config = dict(
    n_layer=10,
    d_model=512,
    n_experts=32,
    experts_per_token=3,
    d_expert=160,
    d_shared_expert=0,
    activation='silu',
    moe_layers=[0, 1, 2, 3, 4, 5, 6, 7, 8, 9],
    router_score='softmax',
    normalize_top_k=True,
    routed_scale=1.0,
    balance_loss=0.0021,
    balance_bias=False,
    router_z_loss=0.0001,
    router_bias=True,
    init_std_router=0.0349,
    lr_router=0.000384,
    n_head=4,
    n_kv_head=1,
    head_dim=128,
    vocab_size=9341,
    norm='rmsnorm',
    norm_place='out',
    norm_eps=1e-05,
    positions='rope',
    rope_base=10000.0,
    rope_fraction=1.0,
    qk_norm=True,
    attn_scale=0.0884,
    tie_embeddings=False,
    parallel_block=False,
    init='uniform',
    init_std_qkv=0.02,
    init_std_o=0.00447,
    init_std_up=0.02,
    init_std_down=0.00223,
    optimizer='adamw',
    lr=0.000735,
    beta1=0.9,
    beta2=0.99,
    weight_decay=0.14,
    lr_head=0.0036,
    warmup_steps=354,
    schedule='wsd',
    decay_fraction=1.0,
    decay_shape='linear',
    final_lr_fraction=0.0,
    batch_tokens=[32768, 65536, 98304],
    seq_len=1024,
    doc_mask=True,
    train_tokens=434900000,
    steps=7029,
    dataset='wikipedia_en',
)
Below are experts of layer 7 (counted from 0) of a mixture-of-experts language model. Rows are named router (the router's row for the expert), up (a neuron's input weights, with its number), down (a neuron's output weights, with its number) and show model dimensions 256-511. Each number is 500 + 25 x the weight over its row's rms, rounded and kept within 0 to 999. Numbers have three digits each.
After each expert's rows: "comes after" lists some tokens at least twice as common just before its tokens as in all text. This comes from a sample of Wikipedia text that the model never trained on. Tokens count by the router's weight.

# expert 27
router:513516502480464476507475498491547520505501498480519484468473461495497506507499481510507489486531509460465476505456496509562507490504507537496524507505517487486479530492441546497535555500473505511521516526476518502443493536483457468454508531473451506482545486478481513503467487524525485503491516482503492493529517509496510490484516510507508521488521444487488477474487475493516547479522491498443512509516507504504470513530454488554516473480521489499478481510526492537502477507450497516467497463500490520522568497529501514542469526504567498495527495464476487486513469494483515515531507473528500484477501488493508482550539519475476469546467483530481495453514522503465482526492427535468535489571514546564534507470477509479537524494513481469536520469461489456533489494483536
up10:508456473501525512476507534480515500485491519484466508529522495470492474497519514532503477453473523495490459443491484496500499505454483505478492465571533492530513485512488528487486492519502514541500495520482540523498478526525521481486471498505497525525461508499444507536508509493472442522465491495484520486466525502548478505541511483525517501500556491512501517525505479530463528535472508498480509525498481488470500464491478516567471541523498472487478503537481512535502503474509525491488528470545507475512495524480557529515521500483490508536498512485519536464503458504474474524497524482509498515502499503509512515467516540514500484558534507512527521528476515543470507538474480529542473487524516478515468525530551502451529489516482511487482498487458461464576516496519491
down10:496477482490519473531485506484473516514523557484526501483502500479470500517468545491523511497427538469462485504456518483452510487494516503455496521503473507519457559526491457519491490516476515503482505491461458508515504479523467478520533515533526508511492487530473505531509510505488482478504440483508526462480533540496533480476524554528468441474504521506525507498513512489495495489469503497505502495532429476516484482477526503480500485445546533480490512516492442501524508505484466521507500496490532512513471495516479469507502553495473464502488473519466450487509480499469484474528528481533526457486511486471489518541495531510499504510522507518448503535470504501512493535439514490492436523515485453453498462485519516483509475488486461489512500464493524487484532479466500
comes after: "-", "\n", ":", "==", "°", "′"

# expert 20
router:498476483530519500507503490510512519488484506495491505490510508529506495487506509494471461509534476499432508500506499503461511531485509541533549507531496465508515523515527517538473505508488501499522496524471460481513487511454470472514557501518488457502516485518484486473499497516529468477486504496532455464530505490488492528500512471500520488564543515491504520509513486457523547482512495475510525547499496503541464502509471492510535516458497527504544541505468492524497478500527503459513518485515536471530520467499535513517495492492473476471482501513495500483494520527461516470532527476466486490496536493471492521490474483478487525496494499513457479487490526504485528486519483510456514525543532520520515513512459473483512529543480486483470474505519477501482490508504515
up1:503520452487484454507573522464537506491528468493472485467551510491525573516460540508512506496501530528493515462465478533510515502500504542485497505520496515495468497538503508520488529517456504483511490549513450493513494483498491502514458526506486486461490496503444515583469513488506479477470497484517492484493522532548459516513467538498539531517473509494491482546524531503511510454458520494463474486498475468471509497456542516511497491500533505497502508482537517494470494499511495466503515471502529485483509477520499489534529474508481497483474494485469463440473484501506534507526464453489493514442522478453521523502505497527479491473504504508473519507488535509466436508532507488455498543509498479492515514505496490458507475505506479512498465521464481507504531530521504
down1:490502508522510510471522507498502501548484522500517476498448495551481468514497502506499542483504471483494503508499527499521497493518456460480497463542516494514524489483491483500471549535524538507538508563505444502480451461499493537517509493496484441492515505460511442502491523532499547507482521555490501466466528471471459521518508452496528486508507465502514526517500505534480518514464513482510524512504488520506543467484482472522489517423459494518468519504526474472516537565469452520493520494520462550506489492502474494541488501458523507457532462517523523559509508509491508513490495484501518563512507483499525510551520489495506527456514484481519502468479515466489507492484527497517436518498494505488486492493515466512554485499491511437518522482509529504487529518494500
comes after: "|", " \"", " of", " |\n", " in", " The"

# expert 1
router:532526478492464523491499494469488499491464537493503490517514493497511568491473509471503504512535525466454489522451532525514497528485539514497510487514545512518484495517511520517451526499467513486531492524455479504491504497472502503487502528546463545493533506493447528532476474515501443506509533473509469507517506495520523492505447467505504495546486474479510483511518515484453508508483461518484483501479482501494473481488458499536527457485483494496511479496520525527540511529497475486498500496482529512525526496470535515514484549477527507443481511513496479487528506494520478531553511481521451497482476476458480501504502480531495498489533500501471474466505519501494473531475469570487559520527520513502543535463472506482539531524523509472551484509532469475489529512502509
up55:506517492528476508529514548503533442486465506486490494494495500503512538488446501490510492505448532488501528507530510490487559552535522503541484521505530526496475522479495483507505504471515464494497459460482500494494489497496477457507485511509475490529532496503498526548450455530490496522490517488536417483475430519530533542476504522485507504499521485496466534515479508562462502506487488503496490509499466506533474481490468457483566496515516526441454483531513511499484532534543514485472496504455465534510486480500496460505485535494510508477533485481504522532524460487509494494552500457529484505466516549495476507500486500484506481475508475468460484503533489458497518505490489538491502493546506500469546486492540503471519487536541499537510495515507492485491457519487505
down55:513467474485538546491525498508486492500554502464497532508531499436472426517471513513470504515502530503467504501511535475491438465507508488446504481499470474482486531473465476475509533419523489512526518441486442500500513510519477505534518523490490491525501496539509493501453473553508493494521537526465463498473509518519499482533488503471490537522555477495508440462479495494493510475453496483508514525500502451494489502497492478508507520499521520503502488481511501544494491496510499490520518492482475482471512498488513492515468483455493521516470482478459499511490516518530462513490511513497484529505476493494498492492554493535484492516501501492452483533519493476557528496439529537517532510478490527497533482537480518509508507498485529410528547509497512474511530503482469
comes after: " the", " V", " U", " D", " The", " d"

# expert 2
router:501500487542480476507527525491540474517525522530453480456508461484478529510463470524504462506504534497504488514514488486491505525500488524532493502484490463486517492478514490509455498504519497459498472463487513511451463504496511469481483513499491451539503510515499520531476481444498469494445490513525503488562522532479515492515464533476550549501526539517498477506520510493504552465520522474492506541494462538515470518507483492549527488488479538476454475490493541532566515511519496472476539465538538490483474512514537466483526512449496540480493533528513484476494457521504506487521516468483511509513495499513549496473515513514473489475501497502489499515492528455480499527477434479497506484523532499527510505505501522493494530510512460491554493489481479463489514480530527
up10:557471469509501475501450550502522482527471473497490510465455521492509490497502516462493473519523495509488493463482458522522509502496479527482516453475532486525486492522491489492471527507483516483497469527516434483502459468473508503439506495493523513495513553448477468478484503541495541466509479522477489520496485495499553529505488536519487509476522464498499478491542505504452515474519503577452506473476523503485468468441487562512515471547536467476495466499495472498562486499475481458479534501503524451521479511511501502519485488552512463516507445475471511517489509525510525464517530484516510501506487465502552484537496476506501498496555509522496513492492494499481540494559471474526553448482482507529519508494465496493517503507519527498517525462489498518474495467500493
down10:550508470532520481515459526511488533516490484478500484487515508461519485520510443512522516491501475504469536539529480501454507486528542517511543465398495507506491485511505539509501563484481522549496505510506523492489467460514473499496508495450497495481525533537499474431549499522457524513494458544511540454522482521477505478505481558489469503501507501520504488510475521525502492501494533505506487552546514504511488545478489537471513552500532495456475524485446519519511537548472505515487541509517548466476463511458482492487476490481468479514465497527501518489484491504522431488531531536510486484494501481482488518519468526512507486511478464528486481538545457497495514539530487454506519499512470465470525501521500528540524536528521512516471521523501509515514548499509504
comes after: " ", " C", " P", " R", " B", " In"

# expert 10
router:506496489507456508553525518442522504468517540506464515505477476478514494548451504522470473506498500479480466500502519514522492516468507514546488536490515453465524543473483506478503516492499500497492488517532518523473477502461512502491525536477486525515460487523448538500528502501488506469502474483496535461525526514461506496509535468477474551474494453520494489545475539477522535481494491469484474509504455472494489486489499500482536462517548493492525506526520549511486475473499490459481514460478531517474488491494497505517495518520538516440480515482469510467531465546432508500512506517495481481454529490448501486470524498518506507514502476533506516459483486526487518518521471536461534505558508487519575561533498487472490490536485530531525534497530502443505515508484476
up10:475497512454479490514458522453552519484517507512451521462524503484474510502475495506480499530503464519483487457496487459528470556501521488491455529433505490466517512508470466501478459490508481496563477455504499512504493514459474473528507502482510534554489496489428485522519515463442489490469515474517543497521490491497512507487521496448553467513551472527508503494510492488498475493549533508504479505463486522474451486464487478498523505474460492470478488471532541487465475484503504514476454479533535478486527507476525469487505531517530532496469506470483520496502509487511454481509538489500483531492476514511518527472514517463482482513529538425556504500525514481526503476513471514468477515535500557531515525508459476517479486495484507497519492461501497478506494480491541
down10:477462537492534521500511471511521484493483527505499499463477501493529507545507520478441526489437489479480513480494519544451489471516499507504461498522488532517503500460509497514488545516509457530511548498479523506466537497524516512536505500514516466486506527511475521483475507530522520519491504522482483471557453489478487515496497496524507512488498506510497475515494494519537548486514464492566526494476498499484487489458541528468500520509497489482543519481495522514534480484501464487513504501480476505488492495525527497459501520503500513529520476490487540511518515512520490484448516505467527531506544509454508472499490509508499519476481414494508502537538464497479489498475491473551527489508454467479557510519540483517481502493469476482544522502559525517493482508496491
comes after: " ", ".", ",", " (", "–", "19"

# expert 18
router:514490520528478488493493501527527462494496516515479506481480512490517494480504485502460504481503498455499475477499449481515502557451530527549509534510552470446498523485477522520473536502471506489437536482472474506493468479471536481500549494526517491493528513523473510512464508475532488502495489521521528455522492507525497535492507523465499484499523512482466483541528515482504529504512498553495499517510521510531446517512460500520520472508514491528456531488495547488514505524513492474469518512485531481473472496460503491467479516481552486506507508521514474489458493489446473522527498501494478481523488510454510520525519459513494454493486459508480515485517536492459496507491427502497530504513531551522459543456484492499538513488499484512488503497525442443535481481483497
up9:512515514505509463570506509488510488524539491484528464518467455481501513512476483452504431527491531492516469586541482506475514520461503472496492500507514495511515463478447501489479499502505493481502472473454524479553511470526532520489513497480514487445488494519552506454503511452478534472457514493464505456520497482520489550522470509477494508475537525479522500507425520479524521497505533491527505545470489502485516471457484484455562498495516519513514461480483539524522477513474492473477516466547506485520480505498480488475466487511483517487505497473492483508465482490484497471492481521520504487470493507486505484463498493518544458488488474509482483499504454480495517454505515507454520501492521469499526518517512446493489487513528506511504540529502452485489509533532504
down9:491481496517532528521470496483494512523473550514471534527533506466497495466475539507498509480525507505523483474512464480551490467514512488502508451505509501502448513511512525485540572461513453476501522530506513518513482474549491483501482555478450493535505543548514499474513499497513477503483514506482477494518482497469502497517543504520485478493484490521533512463532499537497500521502479457468503474532532470464455464458546470497530514531513492521466540523502563545497502469523475461488479518495487515508510494481534512507486455517518441535466472471450530512505477538522447491499514485523488468474471517515514478466515537502493448522530508542430497509521473497483488442514540507504472500482478545473474460462501533506449494483493524490481486539488513512488517535536496
comes after: " ", " (", "0", "1", " a", "2"

# expert 19
router:533507466487454481500497508494509483508484505506501438478521484467492506513498526533501484518529491515490517482499464546530543511509475473506477498498482470503484533513500466459465539483506470511539458503460464480517510488496524498453526523531497466505485511496509514522497486497515512495460507500515522500490506500468496532526462488514529476554537493491513471532497490497452486442509495482498474500498448449507458506488518496542550493487507508512545452509517494513544445534445514457453480493495529518490516495507484533481518481535522490461488519485447496468476482498458514493513491451452494469481499467498515497486497484509477505494530495479468469478538501531490468490540482532485506512519511464489509533506465469518520502510522493489542522488500500487485507532478496
up3:508556488517502458512483489525485523488462517448493492519478503491464510542493481504485510503498502503502499479481525520508471492488469507497474484523481502469462547472519506509502524553533475494542512507542494506495482485482504489497502552500505457544504533518502509523516537482483504494527489503458482500537526514498534532560514531450531473492488533465500578519483513508499532542488506506531471534500472509481532483506520488477466459502457508533470506524495500504495499524500531480540504495535493516495465439516494560480535516486500529463491535534501512538502509527476460442481480497528537505495525521519498464508499496512489519514504497489513491501491501434508487505511488470491511529505519530537482531539523470490503486501484541476522514481548473515490506502494494
down3:509488496452497538477461511518516511510517503482519491493494497515487529520540521478567529546529518489473473505493477478489531537479478475499485533480513540501521484518466517504516368468454486521483499492449477474477532493494489459476439500523493508453495493487495491498533486492523470496486468484502490504529498495545445513486510469485490485483479456465474506450504495510527506521522518558465458522477494487481536474560531509476511543546498460482488494511508498446500504507482484547485507531505529528552493505455494514503487479510504517508470456519522466494530515543501535510524464470516500511493483532527483521490492493514503507479469518542469490505481497535513477538471500506525518481538489478510433510507528546509492519482486529461501506481520508474494485525505522
comes after: ".", " to", ".\n\n", ",", " and", " that"

# expert 22
router:515477504520435470513500505507489521523501500481511455520492472501483521475474514484474444510562511487493522456506446499497495511492486502500519506507478494491510509537482468476473534554480535535485488540507466492516475502461519429482490525523481529525458484493474520505502527490503505470503504517517478490513469521476518516499502492489516504511510480485498479527527502496499492487551476485472460508459460512496485510469484446482537479512490495503502478534501507521506462514500456501457522490507555491532488504537520501549532486550504483453496507502495527458482494472506485526515521464482460529465513488445529496526506514521538480529489513504463512460536523487453486494515504505462484536538532469520509572486501479519506541502507475534539518514490494485480500507496521
up3:533459512489507531499533500502506521440532491504481462450507460519482521502510485502510506433481502496455494540568511456480482523528517513458519505524503517538490500482515486511503485466495513521468515508487511547527518475486514513496507534504489472505443512518507502514524468499514517542497495515501504479527436491521481458479463497442482517511501504482518555497515503463512481505481496513574535516467470486500481513499471506535521489441505509518488505503472459483479532488501517521501569521497504500541504510492530536498497517464478501515541554471502498486479476488530524500514532490552533514462501480498490493480473502513478494508510485522469529482457492561509522571486488486490501514511486551538472508530505510475534555516518465521496488542475489480532449500499466
down3:484536503526521470515493534513508471529511514506511493474517476479500469511493525455512497515496473471505505464471499474487526533524532496553490505515493510436495525521496473479530509441558487520490518497495490528501508540521492460486509540494498530487533491534507492517516528554536501481488465501494541480486561472473546484531521505495491476518493496501533512507479506508482456520495475521509550495515502532502482483539555487516519513508512510507490532519516495500517555460484535497485462494507479530522477544532527514495475513508523474518509505535502505490458491483553462468464512537513480502542488494503482470489495508527521476511489490526504491493499545493494497460539486526484444500536495517481479496469497497490519468546483473543493498495499486505511519466486514
comes after: ",", " was", " he", " and", " to", " He"

# expert 11
router:513521519516441492539521522495467505490489508505490477480501494477530509487450519524484505523554481469518496494515452509480533515516525542536514543507498501497477529492499492489485522529494466479544536504501453497461534528460535449471501521529477478511508472490434462497464533513486524502494508497495495497501513483521496551500501468504510511511493549449496500501532493525467530479532529487507471454494486495480475514506500488517568490472498494485493501488466488486486490539503495502452498479497489462529538466487532478525523516462523524468495526479508508481466513529469480513510527533507472465473496515471533519491516502490486496520526504528468484470511516485522501475510467530503523505519530513482525574478525488506533545519513531512551535524515468485487477551523527
up9:509509478478469477466478513505486492529500489461483492461498508494523497453480530533523516463507506516503480497452446521458517488476504483525467483482489491474479524491491519504476465517530516518480444506471538517501505538510516468480495544503494514537490534490510462481537492463517474515488477489514519546480515513515509547522466499496496514556513506475524488501484493526502531529531534513524497472502478556453517515458522526522499465519502535456528490504500518547493536551494510499541517534476531524490478476556517498474540520503572498533516513504521526517550466502483485530506468445454486509558518512462516499504498486503545456512534500472526510474529515537496522521475487510491467464500472512498471492551536482498565484454534518474447495555499499453557504492524539
down9:541496491485533517516533541544465534519509519504513515464478500506511477509471561506514531468492516534533488516436484493505483512496501517472469575496488482482526530458531469489459502514537508546539524464565519533507537512460539511494504554505506500460479558525528480492490504481520485464495513494500526508542519542490470515466542521510451527500521515512505481491545459531518506507502468539489534458522497467492524468486505503510513522514502484511465548466495516473537498490496504523469522499527513517523500501485528483517462504525469486466522481483499547496532504499475452539495454498534504524465536531485496524532526505531475497490489488494469548539474466500479502505462506488492477528514485490484502514497541524504502470482501521514529530500467528502494514497504509
comes after: " |", ",", ")", ".", "0", "%"

# expert 4
router:504497488533508500527507487477535511483505472469503461511522495495493574497515457527520490453512494515453492521463531501500521507478479491510538543507531506516549523490500525473458524516492489440494507531465472489500475516428502461487484466521518512524503487505480494481510487494487466474526536554496510496533503520485509501510504508473528535452536500516505525475522491488508550498520504502465520506493460485464442497520476488543515475525569478514491515482490552558524491510506480494491526509499533471519522522509496499555529487504548504492494515479505489444500509488501507482529503458492474484491549513463487499472500476537514484498479501516482501443503532513512512521511429484500529495515484483543472545527484501508536491526457474486517491472474498465540484503511518
up2:532433484536495495519505462478512507525484539510492502503481512471498511517468489509517496479491530494507523502527511494450501489489486524482486527482527463464499514483542516527453483501508492540467472494480509481535501499485498449565520454500477454505537539498484504563486484494479513520489482466513479498512488489517495515472476435483539500486487536515495450527486479513480521526508436533499538515521473471470498488475490521513512488514488531506523519517525527455524457513501486470472461458539516489538505473508530525519528496496510525496476490502511515529517520502473499470571491480513510483501540458477477504528500539528523460470508438515503482510531428535489481488457474522500463512517500492474486520521545496462496491486503532531515515487495500455530487504494499
down2:433469487506498566491486479539488565478489524535432533541513473463500474502501495504507494481474509531525506476487514493434516465534489508537511451441518512505496508501479515533507464528493523529505498507479520503520486452501464478500495522452517510517524491485527525478518492493519514571493519490500491509518478512468511481459490482542531502535532472464575500514496519501472461496531530528513466488484486486529543488469460523501514505486524512473469477522495476504488538495522499531470488493485496484512508505535501496497519537496506514518511462510480526504456508513507459531430465515473514550465516514528532483465513506512489493439487512480461491515532480535501540474520541521484501514506475499496530529488500480518519511529484522461492476508528491526480468452454509
comes after: "\n", "20", "-", "19", " F", "=="

# expert 12
router:517469498511469478524498492474500528530469487468478502502495532533508534478459531534485441471565483491446513468524479528521531543491518528548540493502527525481487491502456511525481536504529485507477509551479469475516488538484558469522500502538451501512518491510479488510476502500481478533503554498504491491540460522472558492521480498537502542540485517494513476510510518522477538486516522476486514464517473497509501472506510508528455502532513505494500539526500534515497466484506491469490527498483548472527534492509474494492526511504534507484501523519489464491517470499482535495514550453486488494493527472482508503504506502464492472526512506519487479478523524437496471485510487566485547519524466501510531533487474482460541507504518491530487534480528477499497507463514509
up13:547502523504465516508500516474520483484491525530512470491451490512477493492515521541492513447493476446503529516485513533498519511477533528536515483462516491502562560514507509482521503487516513507480482453517505504443477489484501479469487480509504566472471519481439487473483495510547500491478486492470482483458515522517479462493483488505504494497497481493534480503506497523470513520531505549535492522466509555468476468542496491525505498461465544523491526493509476557494511474493552508520535530525479506449513432481531485504490510456505525500506487495502520477471507521507521492489528529540484532535547528488528493570504429528526508516497495504478525487501500512521536532497476522498517475518530507572494490512522469518531513508532498500496501486493462444523518479510531
down13:467529452457547472515440492491543471522492497541513523491504472502522512498453532535509450492514550524467496480483531504532472525547444508468525514512515520509488452502534506485452492520453491489547518478485517481489519507536484511448471475570540464495457488492542511487480491542523442462515509538479496490483535480516501474519463490520498515457503500460478497539499500509490502494496472489500487489462509495454489544507468479512548540489507505482479522483489531539474481503502523496462461492484527515503459464484485507513488535522492480516534519487484510499503490504501517477536508521501506508542518484508518522475485484497532508449495503501488510514491511504493552479509513478513449533501528491517470491530491465490488560494500529512520483485493511482504524536438514
comes after: " of", " in", " to", ".", " with", " for"

# expert 5
router:481511511515439468509523505523474463512475506451502488494488497484529498484444537467518469468540513480494523539505481486518522554462499493484520548484503498497511508483493506512443527490493529485520519518482489523532508489486519443443506487513533437492487520487479486523498488510475483495505545460498497529512479535478478489506481511521553482520524482469498487522480480466472516457506525534527485511467505493501509516515488526544500477534505489515531478517485501539521513534441533512521485501527510464531507502524475498554551497512503526507477481524513489504466476525523527489489527507514487513512503533486470523495500462497479504483538513462454496441503532469445482495504437531467477516553515510525519552490500488542538543537515509507544496473499493458501494502459494
up3:497507528523491481516531525508505516462473519492441483457515507530513517494501512519506478503477489496513477533495511507467480522491529490495498494529472498469504514518469515488526487487475495462522504512470493516504483499476475516501515495488519523489536434518473491517529490472489463493564498457503502515504501515514504521511517461478472517494503464508529508464491479543472481493499436459547491470481521469446499547511485490536507491505498513478522477518493508497529462495532474483526522489493523474520490494503520522511504510523503522516450470517499498487520532467495499506548501533546485512482496512489483499498482483510481515496499522533530540508512453507536488463501453507503498480502496525505540513514494556512527505498479459513470510489514483484510510496523540
down3:510517507523509519509493513477518512490532504498541524504498503493492499477539485477526473553491495481521520496505482511446516487469490483485544492473502495509466514492492507486489540498506492473483489502456530522507536508445492520470490476510539498508518448489501466501511501489476496500475511496503500461524510466505462448525478473458486512511480467536469506490524501502484493538530479538461496509464483565523494525493516524506510499515475491489556532484505519449520564465499504508470518497525509481482506495489496465507500515501467445539523530494450540509489536539534511492545473475508474449529431471482496531490490464492515508484493473499519483501556478514587507470523524499502514491521499496517461486531484497464472494524500494511517442530480518453497551519541516
comes after: " |", " ", ";", " /", " —", " on"

# expert 15
router:508519488532505509533457463507536460510460542502487524463473493476497478500456514539489494438487489475470501466494500528519514547531491500486485476513499505515493511515466560502485534519491477458513507515472506493514465471482557493501501466523463481527477461497451516479514522450526503514507537480524483465478465493480481479457479486492496524490486491492473476504483545523503546479534506498520461491524454504485461525467512512556544504508494516533476504495500497490498487524513531465466490480548538510512478482531528503488498496469550532462477528508485480486505488534487490491487524517506455507481488493478544489545504513532497505536509489480495514431483531528509531504478459532489490498543484517499552496500473499511530526489544488464544505550522482460523502472484524
up3:494499461494514481497506532492467470529493537445506447528522529508518521547487541472505500513535488489508542468473508468486516510535532554512513485512499515488449509464477528453518550556506511487487494527493498510471496542507495447503482486492494529543508516505517483518494547522466490538440525519503541483476446534488515444513493558495512475521463480532498511488555475520500490510506501488491488461485503483479465505489483461479485470472583468473517498529518493482538535482476477497503529515502456482473513444471493494518473498520558490479514471506516469528535498482489500483480529452496459511522504496500488501499486497476492453461480530466500500519473479489462532516509495500473487510490504514480550514429509458499518509503530500479471507483492548480431491479531503
down3:464485484551475444440475505471491539521474474537521457515475484495523476478510489483508519493558531537504497512545487448497533558515505491497479465504514515477483480488486507542560467497525494491528504493508536496466514514470525510500513509475528486475481505498505522542511530543489498472519492508541474556438500459494474500513494494471473477498487515522548508506485495485512549491491512507544573480470512499482545470492501438571496516479515532524492490479512500468451477484497524513514516507492474510477472495541455488506472512513500472498508533506433531461490536478505530510509496504475507489472457506488523468536527546538474496513449508485509480534488465511509520439502515489512520502480482518487495507540457494481489488505509540481487458520461516507503483486515492
comes after: " |", " (", "–", " |\n", "0", ";"

# expert 23
router:521508488488502503538493482495496487503508534490500462450509460513486527494478500479536460514492469501515500484461497522503531520496507535525486507522489466451486551534470523486506524518510499490533507507503524459522472533441517467498526541505533526539512469494453504497554484445492483487487496530502505487512483542482503491501501537503510525536538449490507490479504478454481544490538504538467458480514465469509440509485544481505535484503540501502455519506491498534543493516518502465468525469458514472533495489486487475489526520527514513472505486471492473486522498473454513481482507495472485496504489537481466487507490526525473477507527476512497494481496512503481504508534479521487527471512502517477534545532488487507508535521519510496509455517515521483492483553537512
up2:525485492544483496491541557513513516511436506493483472514463487527516547505486506477398470506534513498472486508540460501492498531502448519474530488510534464472528505469507510497471498499498466506535524496512499496495540529518533476516468513533499437476509511481475467525500491482503485512526538491465438513535453492465483537493551468466514480542497505472500469530478520524537488502499490502497531491482457508543476489547467500495546532477504506467499484470472511513471460535502471516484502479484534487466514505479489482488472442523528525476532506495516505521462475468473509535545489509473441505482529497495475522474492494528519553495472501496461499491506522453475512518510505519476528489498543482485497548488513470509573519487482497519483512524490442492475563501495518
down2:490512494539458507503527541516534490528509495505520507522478503488510520503487465466477494499491517524462529529518493524488487405551540515505496445464490497511487501498492519492463647485493440531500527510479518455506491522491505479535480513536436464490498518499530498460491526454482500517544523546460496503535483465524529509520525492438479502526509508499477504515491500476519518499503502482469510475493514499509520492503495507494515489498490557515514540507477554508497469524504427491533491457493508514481513468498523506519478481458519515469525501504478503501474492488504483496513524498491512513481497492487536483493531504510541498492515492473519481452517517493487513485497482470490472493578505489459495485501526468504500511453499504495514536520504468484480484492502492
comes after: "19", "20", "18", " in", "17", "In"

# expert 17
router:530513482518490515483505498479453500508487520502466459472474502475456501489452488504470507508522453469485473511465498509507541507459548526472520497519502510493490489510450470474488522521444488522522484529510485494513485514481460463488513497520489530480532477486481496501502520434506485503450509490488485477566481534500520489479483508509554521496510492466468488468519521530511556525553511498516482477454498517539475530490475491529539460496497495526493508482483509508463477510468535450512517487489537498492549516489511485500501528518543494464477493518485524459505468517490521510478544494503471495487529501512517482491487469495474505503483501519504498513516515489526483491499488545494500494572551487543531528467488447466490519497488491521505485491524466460509491479501476
up3:483509496476485474520476529513519499484486525502513497470471490539473530521509492509517496484499470512505506527501449461492512511516538489502481512452506440471522505485532493495495502499526437499505493562504482441528467487456500471491536492534472543447501497510517491495460489522478529482483498477506504492564479528526481515537496518487518520518495472497517448487507505522474512499482475511510522488512508456502484481531563451488500481539517504493516520527507508477533473519552499478493468448464542504494497473513482472457527491489472477511498457467508468485470475537494491466532460513509509473508499498486486542469485489503528487484484504522487509464517499512508466487533476520463512509563475491489499507488504493515522475492494480506520513463516461515523530509496540
down3:492495508507508518517485493468553444496486467483496517514480495478506479479474490516493466498540479495565547501453510528483474573473467502503531491532478473478467494501479506502582428498551524487471491481486523537494491494512507503535514484522524497506455529500519508519507489543483518500539466471510474501508498501539538514493510510523505485487485511520555493512508530507517482525483510510516512475497522496488517499506486513524390518485507526503525506465496526500473510476506511518537528494500477548490518459547504526533492502502487507495474466484487490501535469449526509512455512519457505507474526523558483491500490485476508532505496501482489501473469476502462529526524536535478502501528472508544511536531495491553543525548512494483501524514471548489480502503510518
comes after: " ", "–", " High", "00", "18", " ."

# expert 29
router:497515515508486489516501497466522515495483513525472485499479487542473524501498510498503469497515489525458478460482497500504530518507497558525522511474480484498473493522473483476456526505504483541511526493515440490518465480478549502515508527511488527528519514542489481489499517494492510480503527493550559474535480541476500507516507461479521486523512455494541442510483522485495533484517558504518517479471476485492481505508486496519528481475515500510504491520533528545491497517470529488466516485530516507512507474502509510514534535511529514485498553520450499473514490496489549515518524459489433514487516518446525511496473475491520487537503480497480454490542509502521511468472509534506508529548522511540495543474482487462476510503572481528510518515504482471493527514533503
up3:485488489516488487531513560479499541489536454513492521501472526506498527501500492490533500494511503504486507456529494467469503530492524503483463506523506509467468469497510483487522497526456524483549453519555479519522459522490498487518518519478524461523478486508489522557475521490496500484482473553514477491548509491544477535512515505521504480533494542494485523531513503491529505543511474461495483509502507506479490475506543491517504504514549443502506484510543520518502496521504478462520500504532498501507516488495511449565464477531469498509494495489543496482512512453485506514559515520516466484453530485479484523476497526487508493490503477486498492464488510487500521485505500497492507504519482465491534538515533498452558501529531523535513496466474505483461519506487473
down3:479519467508526514526465560512534503537485522511483541545515460501493499534519470489501550502495487494521507492520527547482468470517482502485501497550512509521479513475504511508517537524491486557505507509469498510472447485482541522523483519497526479524503502494491460542501494552480497452537498491470475503515509554491510519541503509518513496492545489549442519505544504491496470468493517486488513495505510500529523492508510482501494485510492508501495554492482496481500514527524459528513480473491529544480488513492512498463446503464550528491483525492556497492494450518522441526504509467490505494509531478519517486468463486498479512478457534479513493523481453527471517461482495455458522505497490496491500446470484506526509552542570519518474498513518500519487501528529447
comes after: " |\n", " the", " The", " W", " \"", " on"

# expert 26
router:498500469497463525545497520491514518500477475513457467472504486529470504502457516450483487486503493517520474530474535471505512550545516520530533483526522516486475515555483540499443552539456451470545462495463452462549501492482522499456482532526474494498466525504477489509515465497502437507494522528532540486531466534506520491506517505495543512491494462467505517494473504490510544529524456504491478473504495495518464527492445527495497498542485514494516521488491514516510481558514550507517515508492545527525529502464502480533541523507489504501481493515500474436478458527451500524471512516480445484491511465475550521461494487539525503543539485484522499491517507483475506511512458492498528495557550518544542524502495506475465540488527514493506453503535514487514491524483517
up9:436503501461498523484510455505504475489518520447478470529502528531466505486496479533528484495519467503519506483515520508517500504509490511496513497498504489516511520517492522503500514548486537465488499505477453511476458490535481524485517529504484424489514499456490454482527450480496460512490492521485493494506502525549543456483499496526534527517539537505508538486505512527450488461457513482580501499484494500515488486527502459534511501497483501508533523441495547479501482541508507503513504517544515482508564501477491534513461551493522472468521488499478475468446516519423514514479509497524515443495516538491521503464560498516521495507516496507490480481489475514483488525512473525475558555495502525497513506521515503456517499491518502549500469524490469498472514499519529
down9:500444470562481557526526499562494466464548455516500508476478440490464477483466499528525537493476471512492486499487494516511500487446488451464496512515501495503502501506530488503449503477501468516536531493516510526523466498483531453525457504522502482501480507493519498509522485470439525459507531467490487467500505497507524510493495522446527494473484503483485522515555512510488505469505517480443513522475484497455491480505557474470532504556475519525500483523479484518520478485460496527477542478524483508508487516516515489529512466504479468510556495529514506518522488504549474479502486460538538514481515442488465452467512523454491508516469509447547498519488528526508482481484555455494477470490476516483481499506494510499507535539508496501527482454482477497484477485500520
comes after: " the", "20", "|", " The", "The", " located"